Below are experts of layer 10 (counted from 0) of a mixture-of-experts language model. Rows are named router (the router's row for the expert), gate (a neuron's input weights, with its number), up (a neuron's input weights, with its number), down (a neuron's output weights, with its number) and show model dimensions 0-127. Each number is 128 + 32 x the weight over its row's rms, rounded and kept within 0 to 255.
After each expert's rows: "raises" lists some tokens whose logits its average output raises strongly, later layers aside. This comes from a sample of Wikipedia text that the model never trained on.

# expert 34
router [162 105 111  91 112 101 147 138 108 147 183 122 103 141  97 152 164 117  84  97 139 135 114  86 156 141 138 159 108  95 127  92  83  93 115 105 219 151 127 131 145 126 117 101 138 184 132 103 117  92 138 137 147 127 153 125 130  86 157  76  97 168 169 134 168 147  34  81 106 111 151 167 135 149  96 182 149 103 168 137  91 154 122 116 142  69 143 181  91 122  80 129  84 148  26  98  77 180 129 185 168 117 148 107 135 173 111 133 167 104 133  85 135 113 139 155 120 127  94 156 153 139 154  83  82 145  72 136]
gate0 [189  90 167  52 116 141 118 102 174 133  95  83 158  78 139 148 120 127  78 134 106  95 147 113 166 133 112 105 117 129  86 152 119 143 114 155 183  93 133 117 132 106 164  69 105 177 141 107 109 167 117 142 114 114 179  75 123 127 185  54 144 121 130 175 223 143 120  73  95 119 112 154 207 173 111 145 129  92  94 125 138  89  73 180 111 140 130 128 139 183 103  90 129 111 150 124 137 146 186 121 136 163 147 101 125 134 140 141 148  86  51 115 121 164 161 163 157 140 131 113 116 165 109 143 173 149 133  94]
up0 [112 159 139 143 136 133  96 150 104 171 131 138 158 197 149 105 174 135 126 147 195 137 106 140 166  92 113 101 135 193 154  67 102 124 125 109  64 122  70  89 132 141  84 111 174 111 140 188 109 141 100 135 108  81  82 178 127 133  62 183  94 158 128 146 139 169 194 153  96 134 162 132 107 110 125 197  90 127 113 144  94 105 105 150 135 110 102 115 141 116 150  80 171 124 118 117 139 175  52 140  74 130 151 152 161  82 109  98  80 153 163 122 127 106  90 140 117 126  71 124 123 205 148 100 108 153 121  89]
down0 [166 124 124 123 135 104 125 162 102 115  96 124 137  93 109 160 192 135 112 195 131  96 114  86  70 151  97  87 141 115 116 130 112  98 140 137 121 179 148  45 127  78 150 149 111 136 134 142 154 141 166 174 143  61 184 129  95 149 163 116 128 170 182  78 126 101 144 114 142 174  85 101 153 130  82 164 194  86 131 198 103 126 126 169 110 108  68 135 112 107 123 123 146 207 184  99  92 185 100 113 125 123  92 149 158 101  93 156 136 130  68 131 114 180 101  90 150 137 157 152 172 142 108 119  76 145 131 123]
raises: "g", "l", " in", "h", " ", " H"

# expert 10
router [ 88 116 125  93  81 117 103 113 107 108 147 139 111 145 135 216 152 179  93 113  92 142 102 132 116 171 111 157 120 121 126 129 111 122 114 135 114 142 101 151 103  79 176 137 116 105 118  76 156 124 172  79 157 170  95  55 121 107  89  88 101 143 121 174 181 175 154 152  97  85 129 157 142 158 122 142 141 117 115 108 111 159 119 138 106 149 138 154  91 109 131  98 114  94  82  35 111 154 102 153 183  54 142  94 178 145 135  91 159  91 131 138 111  83 109  85 129 184 127 180 156 117 153  90 101 225  96 132]
gate0 [127 111  79 114  78 100  99 136 126 123 116  94 168 120  99 139 214 122 106 100 113 151 133 113 182 171  97 100 127 132 109 144 115 133 128 177 158 114 106 174  92 135 143 197 142  59  86  62  46  80 134 184 128 175 154 125  34 117 104 122  94 178 142 100 150  94 158 120 100 105 130 120 149 108 135 139 159 154 156 100 154 142 117 170 109 179 106 117 152  83 142 142  94 126  96  98  88 151  92  77  90  99 165 141 158 159  61 141 160 133  69 147 111 111 121 157 106 133 131 137 150 130 123 141 175 180 152 107]
up0 [128 180 132  91 103 182 183  99 122 158 126 180  94 137 115 129 118 126 128 171 144 124  88 146 192 122 127  95  62 145 158 129 181 121 147 104 176  79 117  99 157 161 137  90 112 117 135 164  95 139 134 114 137 104 169 117  90 128 160 149 128 113 156  97 107 101 164  79 176 121 192 132 156  97 113  79 126 142 136  92 177 110 143  48  50 144 131 172 166 103  90 113 128 140  85 148 113  88 113 130 116  97 212 108 112 144 105 123 197 133 150 155 104 170 101 106 125 174 133  76 156 138 127  77 133 203 120 119]
down0 [104 167  78 116 195 127 130 169 150 118 116 120  58 127 124 114 166  88 131 140 134 110  94 138 102 129 158 158 138  98 157 117 135  76 128 156 123 116 104 167  94 146 101 144 115 118  84 164 107 103 123 165  82 130 168  79 155 144 146 142 145 126  92 214 142  84  83 153 137 169  87 164 124 102  57 157 149 121 130 160 126 169 117 134  74 144 150 129  91 123 112  89  99 143 123 121 146 140 192 142 127 144 127 122 131 113 166 126  92 185 145  69 104 156 143  73 144 249 145 120 168  59 110 111 135 113 127 196]
raises: "ir", "on", "ak", "ron"

# expert 26
router [123  97 128  47 119 147 122  95 190  95 143 151 145 120 112 134 111 160 133 113 124 224 140 131 139 130 117 153 117 106 157  85  66  87  95  80 196 199 126 158 108 111 163 141 120 117  99  86 154  88 128  76 138 116  97 140  92 133 186 106  74 155 143 134 129 157  99 150 116 137 138 132 126 139 124 172  97 108 162 131 118 117 111 114  91 132 143 215  77 111 115 139 130  38  73 116 107 137 121 155 128  61 129 125 136 144  98 158 109 113 129 117  69 133  93  96 119 149  87 165 143 174 155  88  64 160  90 133]
gate0 [135 122 198 121 137 160 123 177 164 107  79 141 156  57  70  90 123  89 140 149 115 132 108 135 134 129  94 170  55 146 122 125  79 140 193 159 169  62 178 133  88 146 136 105 113  67 129 127 184 111 147 145  97 120 131 119 101 202 174 126 156 178  82  93  73 200  98 152 161 140  87 133 124  96 130 160 153 108 130 163 123 151  53 135 140 130 116 157  86 101 144 162 129 133 137  94 126 118 106 176 149 132 103 142 132 144 113 134 130  43 140 115 189 130 129  96 135 120  79 103 100 131 145 153  90 125 123 108]
up0 [118 138 133  78 122  90 150 139 156 158 112  53 164  95 128  60 100  87  93  26 103 111 151 127 133 127 131 154  37 139 152  55 103 103 115 140 166 103 140 142  83  97 165  72 141 128  78 137 136 118 155  89 124  75  97 102 149 132 173 105 112 108 117 121 123 175 134 150 163 118 120 124 119 147 180 163 119 132 147 128 147 112 156 154 115 131 118 143 137 151 168 152 100 130 112 188 101 121 183 140 107 134 124  63  79  72 173 146 146  75  66 152 109 127 155 134 163 132 161 117 148  87 148 106 148 193  90 155]
down0 [108 182 104 137  88  91 117 109  90  79  85 110 109 143 130  84 155 185 190 175 121 145 117 125 122  60 136 117 128  87 170 153  83  57 131 173 160 172 145 128 173 107 125 115 163  96  68  97 151  60  62 125 171 129 113 126 111 112 137 158 179 124  76 169 119 100 136 123 127 109 133 105 125 133 102 153 130 133 135 121 155  58 175 165 123  67 171  90 168 177 146 114 133 106 184 122  87 118 106 111 117 148 129 113 129  98 172 155 189 177 127  86 134 113  74 172 156 137 159 120 142 165 123 166 154 128 114 117]
raises: ",", " (", " and", " of", " in", " on"

# expert 14
router [ 83  86 152  59  77 124 149 107 116  80 121 161 123 116  60 155 104 126 128 133 103 176 151 149 150 128  90 145 138  76 162 152 110 109  94  71 151 133 162 119  82 109 150 153 163 130 127 106 145 137 148  90 157  63 120 110  72 150 146  63 101 134 134 179 164 182  88 134 139 129 144 104 167 137 156 152 125  92 123 108 100 145 156  76  69 121 131 162 164 129 143 150 118 128  78 111  94 179 157 137 127  70 196 101  92 149 102 121 119 110 182  96 109 104 106  63 108 163 158 178 113 158 146  83  68 173  98 127]
gate0 [121 111  73  86 112 110 125 105 111 160 130 111  90 169 102  92 155 152  97 105 147 122 104 187  98  99  61 177 119 116 123 108 154 124 143 162 136 113 110  74 133 174 118 138  92 188 188 105 160 218 155 135 136 108 131  75  63 149 111 148 140 115 104 148 148 166 123 126 154 117 150 116 159 115 116 130 144 122 118 134 210  74 129 132 119 150 113 118 126  95 155 155 151 102  32 107 117  95 169  94 158 132 130 189 192 164 100 129 137 103 125 127  80 195 139 106 132 131 208 143 151 128  95 105  81 157 103 143]
up0 [178  88 123 152 186  62 175 124 113  52 135  89 194  82 147  96 122  63 167 172 130  89 169 162 153 161 123  80 184 148 111 101  87 141 130 110 110 140 170  89  75 130  70 124 166  73 107  39 140 149 144  94 100  69 124  81 168 111 156 144 152 143 163 156  80 159 118 124 105  83 103 125 103 166 161 115 109 138 137 157 123 166 104 101 107 159 136  86 134 121 114 137 112 157 104 105 103 127 146  95 142 153 122 117 176 116 112  62 143 162  96 136 113 157 113 111 165 181 106 108 157 137 125 106 122 143 149 137]
down0 [152 166 135 113 122 183 155  92  75  79 134  96 135 182 167 139 125 111 133 156 141 144 136 134  84  75 128  79 128  93 141 173 111  71 137 151 145 139  95 116  75 117 121 126  56 157 194 156  95 162 128 125 134 121 126  76 222 141 243 137 168 165 105 129 155 135 111  76 164 119 128 116 163  54 169 128 128 143 198 143 132 132 139  79 125 159 127 138 109 143 146  79 113 119 104 109 144 151 133 132 150 134 129  48 148 137 116  95 170 152 150 142 140 106 132 150 107 164 112  83 143 176 117 147 115  88 140 115]
raises: " of", " ", " I", " and", " in", ","

# expert 46
router [ 67 111 132  84 117 146 147 139 124 155 127 118 113  73 114 160 142 117 109 140  91 128 127 161 106 138 125 195 177 111 156 108  55 118 124 122 130 139 147 141 126 114 155 150 108 171 104  99 147  99 193  98 164 115  92 163 100  55 168  69 116 133 164 189 144 131  53 137  91 137 101 114 167 156  91 176 168 106 198 109 113 152 123 101 145  73 113 130  61  78 137  73 149 115  80 110  44 195 134 157 149 125 136  96 126 150 126 108 149 106 145 136 111  60 101 136 114 122 151 183 134 114 132 119  94 140  87 136]
gate0 [160  83 152 130  83 154 131 166  94 172 124 186 117 110 121 177 127  87 123 196  62 108 118 141  73 100 109 177  93 168 108  88 120 118 116 106 122 120  81 119 148  46 126 141  99  98 104 108 134 159  94 115 156  99 115  91 147 170 101 146 176  95 141  84 158 136 129  54  61 168 121 165 163 123 129 120  55 127 200  77 118 101 128 111 161 113 141 178 113 132 144 167 154 112  97 144 120 116 125 125 154  85 127 116  98 135 133 166 152 142 107 160 166 109 135 154 164  98 135  42 140 110 166 119 137 127 191 117]
up0 [156 134  80 106 157  62  78 145 120 124 194  75 128 157  90 115 163 116 138 106 201 158 209 103 186  87 157 107 109  95 175 140 152 113 130 125 152 126 152 132 112 146  93 101 152 138 163 199  75 107 117 121  95 191 130 205 104 114 149 127 125 147 100 162  86 138  89 186 156  97 129 126 100 125 133 155 135 163  84 140 143 145 101 156 139 159 124  83 184  87 114 131  70 131 132 114 135 104 114 195 145 131 106 160 194 142 116 105 130  76 112 104 133 155 131 114  84 139 105 153 169 169  78 116 107 136  95 111]
down0 [ 70 178  87 117  92 119 133 104 107 179 202 135 134 137 171 127 151 127 205  85 166 128 179  77  99 146 125 103 113  90 143  64 192 108 150 154 122 122 102  95  82 129 173 105 164  84 138  89 133  81 166 131 106 174 131 163 155 167  97 132 112 115 141 197 162 180 153 181 181 128 143 180 107 123 128 120  88 142  81 158 159 103 100 131 157 161  91 135  94 138 169 167 129 160 103  90 109 139 167 108 128 123 116 138 119 123 158 139 187 153 177 107  90 130 133 193 168 134  81 145 156 124 129 139 129 148 101 112]
raises: " L", " R", " M", " H", " N", " A"

# expert 0
router [143 138  96  97  94 159  96  97 129 135 194 166 156  99 112 169 161 145 170 117 104 163 121 138 163 176  99 153 132 101 150 132  88 131 132  76 170 135  85 158  89 138  89 122 141 137  94 100 147 150 151 129 115  99 129 113 102 115 163  85  95 146 148 178 121 196 144 128  94 118 135 158 113 198  77 178 146 106 154 138 120 105 110 127  86 109 102 210  70 119  85 128 126  37  90  94  96 156  79 172 177 151 126  68 174 139  67 109 124 137 103 137 138  87 101  84 121 152 153 147 118 175 119 127 102 187 111 122]
gate1 [144 163  54  98 131 152 115 111 102 171 170 117 170 127 118 126 117 151 171 116 160 118 148 130 187 149 159 200 121 138 107 175  80 109 106  98 177 156 157 119  93 120 101 157 118 152 183 159 149 154 192 101 147 184 121 110 190 127 128 122 149 133 103 184 100 123 115 153 166 156  93  96  74 130 147 136  96 111 153 131 103 125 171 173  72 164 198 164 158 164 121 167  91 138 107  80  83 145 194 118 106 139  81 101  82 143 142 118 125 108  90 130 135 174 140 106 167 102 124 121 177 136 175 189 102 129  87 117]
up1 [123 163 151 109 174 103 100 135 177 100  87 136 125 128 104  92 155 150 172 162 100 160 129  74 155 122 109  88 120 117 140 157  53 167 147 106  91 158 170 135 114 104 159 174 209 103 172 113 152 108  93 120  95  64 126 125  88 100 151 122 182 114 100 137  98 142 126 120 169 136 153 173 173 162  95 124 159 103 132  83 182 136 118  95  99 165 103 115 128  97 136 183  91 129 132 118 109 126  32 140  97 158 165  87 166 110 165 149 140 178 186 129 104 122 169 128 198 174 158 110 125 110  96  83 128  99 104 144]
down1 [ 69 114 146 149 111 181 183  81 153 170 103 132 142 153 139 100 120 106 135  91  80 131 148 111 112 175 106  88  78 191  74  83 132 124  99 182  90 130 122 152 127 155 116  91  99 173  81 165 130 101 135 154  93 148 170 163 129 130  98 129 129 110 145 139 128 113 153 114 182 149 102 150 129  81 157 144 126 142  88  97  53 148  73 148  92 205 164 147 178  96 135 105 150 122 111 155 140  82 129 130 113  72 117 140 107 156 150 149 108  82 117 148 138 155 137 112  46  78 143 169 113 114 171  82  75  76 154 164]
raises: "or", "id", "le", "ens", "ig", "ud"